Weights of a small mixture-of-experts language model, trained from scratch on English Wikipedia: 496M tokens.
Below are experts of layer 15 (counted from 0) of a mixture-of-experts language model. Rows are named gate (a neuron's input weights, with its number), up (a neuron's input weights, with its number) and show model dimensions 32-63. Each number is 128 + 32 x the weight over its row's rms, rounded and kept within 0 to 255. Numbers have three digits each.
Before each expert's rows: "gets" lists some tokens that make up at least twice as much of what it gets as of all text. This comes from a sample of Wikipedia text that the model never trained on. Tokens count by the router's weight.

# expert 28
gets: "1", "2", "3", " a", " one", " two"
gate0:190134095116046137152161116130135086149158091130167132119123123113134142133164088196166169164121
up0:143089085130097160127169129175114096127139137138173089144118125108174190134095100101132100092137
gate1:103111102173101116144163091130150078107142124105169197125151131097086096157088132128095130153160
up1:095108101179090085135139118142150111119158123064133114122112139152168127188136138093142103097085
gate2:149091115183132134142161100120099126169111203074074128123142186091117182117058133142138135078107
up2:136165183138097123122133135130162141123056132104142141089067167139143193134135102110147134137146
gate3:066176127099105163115140155089219217118121142103189086116120091118094124123120140119150120127084
up3:159104159172149121089146175147128094097121207122075148071137174118150139112101062143134073109111
gate4:058125141115116150092069153088133132120123098144139140106196102127083144130155134153153138121115
up4:160146148123136150109134105116134079096129104181106105181051149157179099117142142108139143143170

# expert 4
gets: " |", "1", "2", "0", " (", ":"
gate0:138183113119126119114146147135102177130145174121085214151137189127161155074130116098121098105169
up0:131113090111126115107127101130162142149105146123129138136110159153117110154052213181120145138126
gate1:132140126127163121099100142098130174127126074107161109113104166143126137017151153127191151100197
up1:153093122130115075128124123204155147128096079100117104161096137136126151072072160132105165145127
gate2:064132084126098141151102070103123177219118122108145111145129135110164096128132090104143133080124
up2:171151166128130130118124137116110058126076148108119124106169137095164124115164108086133136142115
gate3:065103161160098147110137106145110073114137159130145117089130159144146160111078136107120102091151
up3:098089143133148119073098120116103138161145112094109110096108125158194102127127109105129099121181
gate4:122166115154121196124115130089170149162091178099077136142184103095096143182159163154105158121039
up4:128088167173126132108135108131143140163077167143125093094097149133093106137117131075067125134130

# expert 34
gets: " ", "–", "/", "201", " #", " —\n"
gate0:171153116114092152111158098094108148161112186146117154057134149147159123122142198159070128073090
up0:130133124152063136152189102159129110120139137109097146150113106086121170085135167139133145123104
gate1:090140167146119155133176180073088162128101162118120155087158181156124211096086114124185097102128
up1:108124121154101102144102135142130122118096142128173144159113099074110142106115077125156089128139
gate2:119120106163159151136172105121149120112141012165179107092127113030101101216195122168125139167094
up2:149087130112116106122120092151125104174194140109115129152131191157141087101166096175130112099083
gate3:131145144132118129107103140152166113144075187131155075101122125131129147089069091142112184118159
up3:110103158081163144120119100170073126138134145088099134104095144087174138090056131116130100144140
gate4:131178125107142110060133089085149124160208092141145175120122154172146114134071164125044115081136
up4:125156086145141120158140147116108159129079100109115150104212145153150123204099146096145117093166

# expert 17
gets: " in", "–", " In", "In", "201", " on"
gate0:137159159178120129092094098136152100131102107113113110088129135073104086132148117034014134162108
up0:119088133143126133130102120152104124119078111139130158063133174139094071156126121084068158116171
gate1:117120100148120148155133124143123156103136122074123091109196101092062145199102171172118128113151
up1:115118103111135143142142096140157085148148117149139169128053144123194172100167126137136120110128
gate2:106193123171141111127085137178172133099146163149140104071083138098139094126148107147108093094145
up2:116096132125172115123113149109138138170118135109103073176149154094151078156123118127135152134156
gate3:110085163108083115149137083165145145145066150167090113062150149082152162104151190216100071157094
up3:146109113113147150097133170064155181164117118104087091151055076118096150111141101096156183185134
gate4:089114145163229101123146187160159144157072098124105151149179137127098166139104088134057200166092
up4:182143167127144090134120069164148068111090111125057109147110160109163140146161090137122225086090

# expert 36
gets: "-", " |", "|", " b", " F", "b"
gate0:157188122129112085110183149106137075120136174134115141118091143098097084084133139164133137169191
up0:087193118103130139102118111093070146125057131158092086171098093160130106117154151192120096081070
gate1:120161108112147086135172145140159115121153093176111115122132095094120169138123155123160162117113
up1:193136149142119086173141152164178162106148141123144083114136163128131083162135072097131124196142
gate2:158161114170095189139109160090108152176084130137120095138107127087140160124148138168201122136069
up2:092112117136196125112125149094134121130104150170099143098132155076105055155120099141141158037155
gate3:096137081106190139125113105111143153100113123158174115107171149109164139126079212092080122085171
up3:103089108147131044134106126098127104176167147170076152124088139152101140140102105149159150103149
gate4:138134152068186157131129050102119164146160101181175119140112112136114091126079089167094127137063
up4:134106164102181130120145150184104194167185216156154105118198128128172138129128128165129126043110

# expert 7
gets: " |\n", "\n", " J", " Mc", " K", " P"
gate0:066137126102141105128174149060089169168110062144060129134123192144115128108117084144164101100152
up0:091182147109096127142154069121092121103152150149070141086154133119142191093175125191115168152118
gate1:129179083118125160154130164133111065102123126113113183155134116078135095135101136122062122161139
up1:134090133111143142119126175118061135067123153097115109110117170103131120129122108180122168105072
gate2:084096125096098085115159106088101158100068130115081120117115121127089148093216113124097148118165
up2:136130142061055101151133179112101121156151125158115083115117214091180163172102117143134148116108
gate3:095142109105102221149132148142127120177143155185118173093164081103098125166118126149134140126061
up3:111133128097169136128145159067132093064125137152118146175130102075026072118182102108157085114065
gate4:105131155138148135079117126159174063123071136095123148116175106119175143122142174139058120130141
up4:129161169097101155099120141078157129120110188078108105162131106158119128153122157129111098071105

# expert 15
gets: "'s", " \"", " his", " The", "|", " her"
gate0:189141104072076179105159040092118146140092134079156146071133135076153144129174175170121129176159
up0:158066124112147177120098071149138115139106144147160101119179083104163142162156134152144111126163
gate1:144156134153094178080161094158104169154112111172161137166157114165123152133159146095132096144106
up1:140122113110101137165112052192125136127155125095105106151177153113166133124156095149124167128114
gate2:143130178156084163124119151103080135091157139192147101193117135137049098185100137122174110082107
up2:126127098200124095100155142101138088100067081122191144161114147119121144077096133205122169141097
gate3:108140097076086144144141065136151104207110167093166130139146147097151154094119129079098152096067
up3:133117103110149144134113127086149156148125180078093157193135145038125079147100149141154080127127
gate4:149122130108128123106089093095142147119176100148154124142108104085115150169148122099137170106150
up4:069143125170109153159125122172154118170132080091114107150183162095136074000161091112090124093155

# expert 45
gets: " and", " a", " American", " of", " as", "),"
gate0:067132062156100108137143085174157116079155200144080145099089094139143120124165118175173124085099
up0:065158132132106115137123160141141180173093122181051130184128125126120138103122105147148155089117
gate1:220118079136119169130119140085146164133116123096149117196158172133110108095133157176126105161136
up1:146133155103122092081067195167087160117147107171122173125117142176112096108174092147083081097170
gate2:108187130171127171144158126114131104123100128185165117170120142142101110130142154079167164106171
up2:056146133108142108111135085178080165107128081107107092166185122101147205145111146130172123147126
gate3:060167147124128116093108100117189115130124170140167136100130124154084177136073093174124107111155
up3:146135121104129095103139123207137233120193135066089164159144135172190119137119046143150050121114
gate4:146142134201132113138091226135089164169139077137063166141233117169103140138145113161088145160128
up4:156146154130089098087137111137127134160106165061101144128111131176129142149116103103136123158151

# expert 11
gets: ".", " John", " William", " James", " Robert", " David"
gate0:149167118118136204126143180072155143124116204118137121154093120119104159132131115130088106089127
up0:156157123100163146099133107124119120149097180188113154132153182086120060172161114130155063120202
gate1:066173146178117134115142118085206130149186137129145184130075111111138148132142112110166097109092
up1:152154118147114135127142132135135147155116127153124151197133146090142125125106144134097130151149
gate2:165114128114095134166151161197132121128129171198212140129160125083118153128113166153090159092140
up2:101142136077090151106072139115085120126040162122071184111166136176137159116102111141186127091095
gate3:165141133162069181142134156121156112112126115147134134162116143098141134215120081151120108101113
up3:156143117127071157131117122136099108125163123129083156096080089107140114141123092135084063165077
gate4:126174100112177186121137133151173148140050133187162134100126150124055117096049136118137095137090
up4:141080104177130175106194132138191112123106194142152115183141081108089100101162116164161124120148

# expert 37
gets: " the", "0", "3", "8", "4", "6"
gate0:093147086151182099117128153079128139148121130066137115133145093132139102171119100081055176173047
up0:131119125134119183115146180105173113147129079146123121115155128145150059108184188141073115139117
gate1:123137126122094134111166057025095057113130061116151124101173091170069103141173204120133174112123
up1:134149130168110139063077098108110181153101140098133120153163122118096153078114172083102166113126
gate2:140131088167057131128088091121135191174131114174093098146083155123159147179125115153140124073171
up2:095128113133131118107169086121144146148135117104130096101115147150186116142112151142112146106180
gate3:164124128126120101177115139137161074155106137175142176192170130083109077121152147167163134126099
up3:142125111111119066157094156160161103117150159117130128159114149088134062087130098115106091125114
gate4:122099143174152084185104134191185164191076057149141112170128139153049098143129084148166126166121
up4:116150148158141162106135091165098126096152101150158158110149122051162075121108145114123149093134

# expert 47
gets: " his", " first", " its", " their", " other", "'s"
gate0:124112139161103115183140073122176136149149089144174181135149136099117096169131140136128184128067
up0:132128138153099160133143134108100190110134171068103184159113165146167123140117153117139115147157
gate1:151134138091149145065109086109129133115114135171127120118170145128157120140159125121131064102135
up1:165108114132094118091107073136134112074213076177106137167097207076130162094156093167153110192152
gate2:138166136118090198144127150038113129035109100087144141103059130126113151130143133063105180161158
up2:110097157099143150112116151113142152162165155120129093117167130118147131111097096093073143165093
gate3:128211121139087133123135109148107150130133082126106143126105096135143076107088147159055183149157
up3:116117120135072157140165096105106143150088100173137121115069158153120157152115105135108090144195
gate4:129199117088100129157131114138140143158131132077163111104122171149151143123067098123082076134117
up4:135101133178135125158163156158135199104123110090167101120122120173097093147154107081104112107145

# expert 42
gets: "-", "|", ":", "==", "=", " -"
gate0:174132110122089133140132160119146105140106100081103152145120102207123139178051109129172161143099
up0:117110096095087129134101090113071159131185093074134113157075122157168075088095152107127151148175
gate1:174149156131078173174168140075155164145102122156166115113122111152146147163179112067095159145160
up1:110082153095162082118116085129158154089138123113100140126162203126147121142132085122139071126153
gate2:097161129131088105144116139080147095114108124101101121098148147153087147147067174149086144136105
up2:104153132136107154114097113151219107110161171139115099121145169139123081097106075081147142136163
gate3:109111175106197082166126136064136074067103072135100126155103142039164110122091155131136116145092
up3:154142133164053110183103162119096138143105201106085086094095144172158155091089131148148146096140
gate4:096113113155133143150159134166106087167148238149178104057080133151131115132161183125161126154107
up4:101126123108112151110131107147185132107164112146158211129136074118203083111145122066148107124139

# expert 21
gets: " ", ".", "–", "′", "°", "\n"
gate0:086122121111076161109143153122152132117110092145102131165160162138125112122136117086072126087178
up0:115120140153131118084090175091100122107095147182187122181183170140179174111128145114154097113116
gate1:127124114148148161117156110145148140172136091155136155163077108108126127131050098098122109123126
up1:128165132145126120130139133178117098176119140166087081120136119140119129124144158197096163123143
gate2:161117093154144142099131122093070086127096053102101117123090151126172107086173162121083122077170
up2:157142118138118139134108097070156153082065137190181153106113188108102117184110160142202130164095
gate3:105103158151127118158140120095097121107193050143110088132131143199096116146134120151133194158110
up3:108159097137135152174101097106212116086091091110128063132137140120068104158099161156155177202121
gate4:086145093105138100167121096099186096184103133137128159141136128126100081052167095114161100193107
up4:053121106126093107107139161068186105106120132136129196163136086095159134171101088155140206166125

# expert 14
gets: " he", " He", " who", " which", " It", " it"
gate0:135141125165128143147115137113149128120092128167086174110101154113109117119160094113111120047169
up0:119131114146157138120065045131146160156205122177108148159123133127103140105169121153091154077154
gate1:143088120095102144147144059100068087103176152081111191156179107084156108087133148118093172145135
up1:095203103101093162160151114116143159158122152160141103144104138120089114128132157152081118116145
gate2:151108090100086177117149099096103115146129149097119139177193148117144129108124095155097132112079
up2:098045079112092188183157095174145154111101113191201157148176109132125127134156142095163099099173
gate3:140135114159060101090166101101133137160166090072188200114171112144120153040169139149113110114076
up3:108126146165151098130110217145181137070105111114146102110124124092086100062181148069155107130135
gate4:178093130107101114138122105173103119159099116077071190121183078075141122097120135148104206047171
up4:093109130102184102080103149081137153125076089148123132127152120085085146090092070109115098189133

# expert 41
gets: " |", ";", " —;", " –;", ")", ");"
gate0:131166158146108142169142125149133118109085141092071110116185174146209186139138159096098155075186
up0:102118133127154117109110181146093158137184174126109132117122103167160104111153161144161092106146
gate1:135167127085081177110183097143061160155087143146132104067107143102056084142107141100151164090172
up1:092135121115148132089152121127112120149117111132139158092154148150152140108122156076129121215206
gate2:094155117171139144132100138121090114092171107143088120127123107160110150170160175105149141124105
up2:110146148110132180093108170097187082195045177080123120130153093116114087153162123106146142141102
gate3:090105109118127126138153150128145098190117135134192126086150139100124189094132089111126120156122
up3:150099100134118149151156036071140174135119126092168122134119121143108086145137112143071180097177
gate4:157145131183134098160130144184140147136145138070152136146240169061110167143111173147073118128151
up4:135115131108157101208110117111087182105104093139118150125102150096082126096081159097169121129097

# expert 10
gets: "201", "200", " (", "202", "199", "198"
gate0:129084135116165139090099059118144121177169085080176123126136146133152183158125135137151145096106
up0:178095133122105069075112111146049088133141140128199173155154201128161078134131122080062150100079
gate1:066160093044107175177083155126114161105142130072142138131181134109151139155144048111138168065126
up1:125129131160141145106118092208153118144118118100143187141192121143129051099062131132162161070112
gate2:054140142111089135113159176193117161148229104123119138075147140154146120153147177105167124093183
up2:106097183113186156120173141148163148157140154137162127135154228157178157128095164194086107135119
gate3:124159097127120139140185149067119146148109101122189139092085148081106104149123125093092093166090
up3:145135049167170165156133152168161152100135116127138132084087108199144140149150107103106117207097
gate4:100113127230045209122145098116162165184131109167124146129180137113138130127062132103111131121154
up4:154184159112158118107127138103112190169119171038160135156139113106138134100190108121105159114141

# expert 30
gets: ".", ",", ".\n\n", ".\n", ").", "==\n"
gate0:189143085119092199120183082151127165097119166129114129157175108147100101058133120117114077160115
up0:106155110155105157148154114141148165070117110156129057110123114105084106165164139133079127182121
gate1:175147099123137097198144094136128148111130080145064140146093086160119143121156078121122155107114
up1:127152144135122152143133123096052114092140165112146131228088115086149149095126120129144127182211
gate2:116102165110122122111127118115136126175188158116178166120174166119092085122156130170112099117120
up2:122109108121143082127115123109122083062125169151127117077132127162129112173156092077088125149107
gate3:172145117174108147134156115110121106139120190170187146122156128076109116059119148104120205079140
up3:193159147125128119118127123139210115107140164133098073069151117123119130084114142131112071193094
gate4:154141123085109188136155106068172104144092106143209048139159092102107146103117159130154159136200
up4:098119106138139141143130145098177118073114128137097104143162126150104128083144151111118113122017

# expert 43
gets: " to", " and", " would", " not", " can", " he"
gate0:136100141103119165147162129104176113154139110137151123150053155155145080108133104139126124090107
up0:125093111090156122145097119190094125140152123160082168103078149160133148094104124183137087127099
gate1:138131131122139159111161144184143134205155134204171121085114094123101151131133156132124153151053
up1:163065091112113117126157104163135121105107113118141079137061114173179101202130155092148125172101
gate2:147130127109113103161056177133134127089114150018099150159090168163081203109149059161130168126083
up2:140076107093122133109173164068135139130103050074156085145095101100098069083162152074145193151107
gate3:128170160123134129108138189105163107132082164125171122113122144112115146163136144135114148125176
up3:133131059125122150157145122109058125158102088141126117154135104126131120148126161130092175155086
gate4:124131105167146170137099123104152129118162122169139099149110100122138140160079110108159136140165
up4:119127169154138125126102137093151161179126075081179117104152157078086140172101078137135203128161

# expert 16
gets: "\n", ".\n\n", "==", ")\n", " |\n", "\n\n"
gate0:120199149099134104152141174100135134131141134145085138134107090142180114084153172140119120113107
up0:175149114079136095135167146105141121140103143127153072084131162110126156107086094188135126085176
gate1:143139097116128179118138113131135130112093130153143093095152120162162152126091100165120125141133
up1:151121113124125150144132230175102131076070188157157117172138200132182172137064114119089105124096
gate2:144130102169135139151136095165153138089092071179135112147116134088149120092138129130084118165167
up2:138140105088113104153130147162108120163120136136092130186159176112083121147158113153168139116104
gate3:118108131119095156143099126192143142149148144136116118140204205143116214143118181113111083113144
up3:134168103143081125147138148109166161082117159159079099084126019128110055103188085096130165110173
gate4:181169149160141114123097120101143120136120157145139109103140151145141181118099135171131101069105
up4:120085076047114135111104129134152163137148235126151092122120078186078161136166099133093092108121

# expert 40
gets: " that", " time", "9", "8", "3", " September"
gate0:130126147085102161164132172093132138055096177137124166129152153105132134087097142152207201118166
up0:138137135198085154174140088113137092108124080113128132175087111144136180189124136154115144066080
gate1:147088133159145188176171119147177131074150109143124127122105137148148144114116104089125110144068
up1:114127147166208127148125137206109157141143077136099119132047132125182109134139127133149118137053
gate2:174097130186133114105093133128137127099114113151151110105101095119146119128159146124101120106143
up2:076163132155121120050145139129129171173161108175211153212212083073099124103103121139133104095068
gate3:059135122121124140109079128084065129145094101133070178169181067223169132114126160091133180105172
up3:134136160138178144138128118133133196136141122155117070097116140067130126071100155104101030113121
gate4:106152122143084180084146103093186074118191097153080169143096081159134131082176116118103197100140
up4:152089102165112167139158085128122133152091132151105135123173132112093103111158155137120150103068

# expert 29
gets: " ", " (", "–", " $", " +", " —"
gate0:127132141086134167075133147087118155148144081129112112083154154090130120141193171088096094105131
up0:156138107080116085140165086135076122158107134121110185117162090187174108163136159160123151172094
gate1:124181183116106150139145152154162194082079204169178139095125196154143159150121151124108133159127
up1:142120160113114105099109214134131106070081127153128136106203123165086147119108152131139105114072
gate2:102119110153062141092133217189130104129111155091121093073150085067119080161107150168118165140068
up2:119139169158062066143077152127156123139100108131128151101125106135152077107140115140114106115123
gate3:133152086169131176190132123163126126133095139162159096105164098136092154178136175162112181109089
up3:086147138130097131093105169103150155133130097146141121147147103114158153086104112138177189150148
gate4:133145097084132157140163139094151123126113120149125064102137156103077176139167144148113120038132
up4:135142142137161165078164121113149157118202138122174114098140134120111161158084126147122161137122

# expert 9
gets: ",", " and", "),", "\",", " or", " &"
gate0:129132119144159088134135170110058081108100114115135129072160108161122129136160130155185145092136
up0:161175122173159192137118155090166136092146049097124110131164130134134149232112102157133152122095
gate1:157115141088140136160093144128089146148111118125145145115112091131086093142125144111127142082129
up1:120122137132159171138056142123129209160088142103069146114029126157142131071121080060117130104088
gate2:143162153104144133156162107140128103108142062139132115122131148073135133104114133202119048167078
up2:135079159165153116102100217091157106088080118134141185090145158145138136130106094142186133107103
gate3:109130135110096141152108053120166184105127080168199163135100096123101058178066114172108156099124
up3:103118136095165153125153076124124122111122180143131155117082137119159128111130113210110182130123
gate4:160172119113154184176124083125171108191072093129149108113161126079101147158118138104111167082147
up4:088157138205147160102108129120180133099111124158129145054107088143132088048108129091182209114148

# expert 27
gets: " |", "|", ":", " USA", " FRA", " Jan"
gate0:123166172135151103122151152135115143161120069165127117082187126116096125107124126162130171147143
up0:121169115133090132121100089179133128112105117076156154162092105107184137155103114120100136131134
gate1:049088083135118144175136131138163133193139134172159130075092094086184154137101160133155103128162
up1:138129121134091090129158150109178107104155086155104099095136121135122092193132119141083125151166
gate2:109156169115113091109123152133101157162166135138146143066068059114167136114124110098130101144103
up2:151142131137165119109098131175191145158187097142122116118144186135083110108128073130081115096112
gate3:095130176093129117125178148078120158178190111152076143066126147113115088118137189138135125190085
up3:068078109130090124163110128055169157137110149143125101101105150102145185099098070211168127140128
gate4:073155174147128127168179115241141154168116142149158081069151091115048167117172099111140196169136
up4:171207174109136143098129144123067138081172147127108124143142123129115101133103129183140134109153

# expert 33
gets: " |", ":", "=", ",", " of", "-"
gate0:093141118111127164138166094151188120099134169154198065163116109091110082129157159131155202118121
up0:136098128106112143101090163147072120111111148134089168162100148187135115166099112060096144160151
gate1:148112110146126139167119121172131162124151093187055093168120117081158213255154139154143172117177
up1:073139130188115153135096150139156150112064170171112127135124116081102113144116147164160165099206
gate2:103131141108158090138105104183106092144065150181163126150121107104130060139135119092087177118128
up2:090195117151122152093132180080091123128166124167157134140154122117110173142138133117079083171113
gate3:185161134115135092109110142105083173085125078189145151152095093078129117153085082106141139104136
up3:119101104096099151141109184164136158137173093093122164143171112065194102161175161158125092107164
gate4:158099130083100156127174069141163095166170132087144076108122185180116121174110126085120114136100
up4:151182147207114091118076070075122128195130106117099151151102061156100099104126118117110128115086

# expert 20
gets: " the", " The", "The", " a", " an", "the"
gate0:129103146144125136148136153164091109146162138084097137079125122118153117129041153189138135196167
up0:107151095108118164119116107098144112154134136160121121144094113134107129137122174119167153128179
gate1:119150142188212141077123107121163091108083131153123085145118115140105074178144184119140134104181
up1:135131118154126171111152079132097076165123123162142154117126095120134105091154144114057128130128
gate2:135173076146060148119117120117136155130099094150156125150130140114110091194155144131098123064120
up2:092172128118107130109121134083132143132110059129118118154134108169182099147146149188111118111113
gate3:145184132143111123150150154071175104097108126138156140127088079121084141123111166125121220101202
up3:159129116148140136111152124131084124164108088184188112150104125113127141163133131130066169125129
gate4:081102139125108166094130127131089107171120149150143101105105142150087120132113210131141159134138
up4:156128160138184076094096128140086133097167102066084198108083161146078181078169119129113079124179

# expert 6
gets: "1", "2", "3", "0", "4", "–"
gate0:102141083088094148127177131091102124104144103157093127109132156116153138109170101138084159110123
up0:118106140179149101102127172154119117091104140148124173052111154134225145132094116146113115200112
gate1:133075144092130147108140167107099169115122183149154144157136113154095122109103169197113150115112
up1:116139152108130143154135073143113064103088116089148184138141102128170096142077156092125104075129
gate2:142081163131075121139115133112124114140141124127180104101130079091115120084125161082123122057100
up2:093088141125104145101136119100128208040129140152142121190198121150132131196143129178171184113181
gate3:122109092101114122108121166143144152086155141134090101120148119142109149068134147090160153092076
up3:119131153160138141108074208105101181125167083115123131105099095110113140156132101118165111152139
gate4:090193095168144137156158073164163152130105135155151085156101117139116137174105063148128137133130
up4:097163138092130088105115121094204193118091105099102171189094131096072186111163162072182108131122

# expert 35
gets: " of", " to", " by", " for", " from", " in"
gate0:115135110114124131167135117083188122128118092137104070122156141138155098149141159153177147139125
up0:165141106116122118112139127121103128129095144115122120085170082103116212154115075106164122188097
gate1:136120112176120126127147109127097151146135112097097184156115117119131147103199159184095097150147
up1:134136133081109160105162063123087155137104134133124128157107104177144055102148136159098106160131
gate2:099110144136124133125092146164145178127095160194103171104081148082143100128132162101117089123186
up2:176153130147098155146173108116153067131167172101148136121150161083121140159089092156116087081135
gate3:122114113172166136106112111108156116143161116158093113112139164091137140131125140116147128127124
up3:116188106090088134136128081180177161101138154178091118175113117149152109144118110079129065157138
gate4:153164142193135115158150141150123099122156179099146143077137104130119122107138119106104064160093
up4:186162174102110138134136148096088203160141125120075143094061123105150131102211140123209122137100

# expert 1
gets: " was", " is", " as", " were", " be", " are"
gate0:140144102101086138112171117101164099110115072130093138159126120137162153131130140148169115190131
up0:111141083144149169143162135087155133113086151126076136183143095118099092092132135096126150114089
gate1:121103133179067082147171125102133132158126159143118129107132086073143109120104146089157178074089
up1:057136100055138147209098122113165182191130184150069139172115109122130170139115165196169147164141
gate2:160125100182133130103121112133150126050140139100137128140131091119138126087153136134128205101140
up2:121072109085131138137115113183133164106171097098153103146153161138152114090101076127142077136090
gate3:128100117159046145146114109130140122129120058093131116080110105123141107152158119159171084167080
up3:180154098102128141118161189124177107160106131162078132127111156110150126222182145144170156140154
gate4:119113125113110119111119118138096136168086087115109151134172111124110172138149158196113168116134
up4:052179127084124124084134145144133126116130114097159096108104110142162157137134179131095122028122

# expert 8
gets: ",", " |", " was", " United", ":", " New"
gate0:059148114160108115114119098122131194139110108138099138106134166143108105131188067167117078104052
up0:151154130099101083106106164093069167088116040181145156108141168100115116121097097098116192155109
gate1:119048125125045195128157125113113175140153083113128123061093113080166118166072186114146123155125
up1:166119135103107160142151123140125143086137159121121105124160139067155212177104154111157116100138
gate2:114114087141089170090113151108130131179092133126109154194108107076110185141100110185166084147144
up2:154087142146165062130088142127123141107130160123133135076095145085085130139125134085080131142087
gate3:127149084194107169140182070148206110167152094129158103107153111110164095161071157160107162088088
up3:144130144189082125150153157156129134065145171079156125210142137082148144172130153201139173126153
gate4:145157103156130205149102134112130133130156073150138068161152079110101115136127163132182192149122
up4:151125140176139113135092122112151141081183139090160111175107113167120092141097093098125131110130

# expert 0
gets: " (", " \"", " '", "\n\n", " [", "'"
gate0:158186137206093121112120089108120131178125135149094112139186125201068147090127103083054104171123
up0:110135140135081122134112142137134099139131141145074104168112174164090078092196125126057101131121
gate1:141161124146120167117113157145113140077122170066110112166124134090098160085170118153144202119118
up1:142154147148113111113129111100127080130162158089090244138196135126140141088115146113139105130145
gate2:136127136185129182132107107109140151179112151121153155169132120136149090113182096109144138171146
up2:139100090123048136162124090183105097077166103116160163149115068164160125115042076123124148117102
gate3:219135142087095117143100165121081122107136193112128094121109132128107173125114096090171158117117
up3:093126125117070124144084120157100152090188115105136115182054121125174097143134113133159102186119
gate4:074130117151140123117101125075079102065141147124106103077179160106118115171107104130165095112129
up4:223116125166060123091116118156130155120179173153163148088101133145133165146184153139162183098047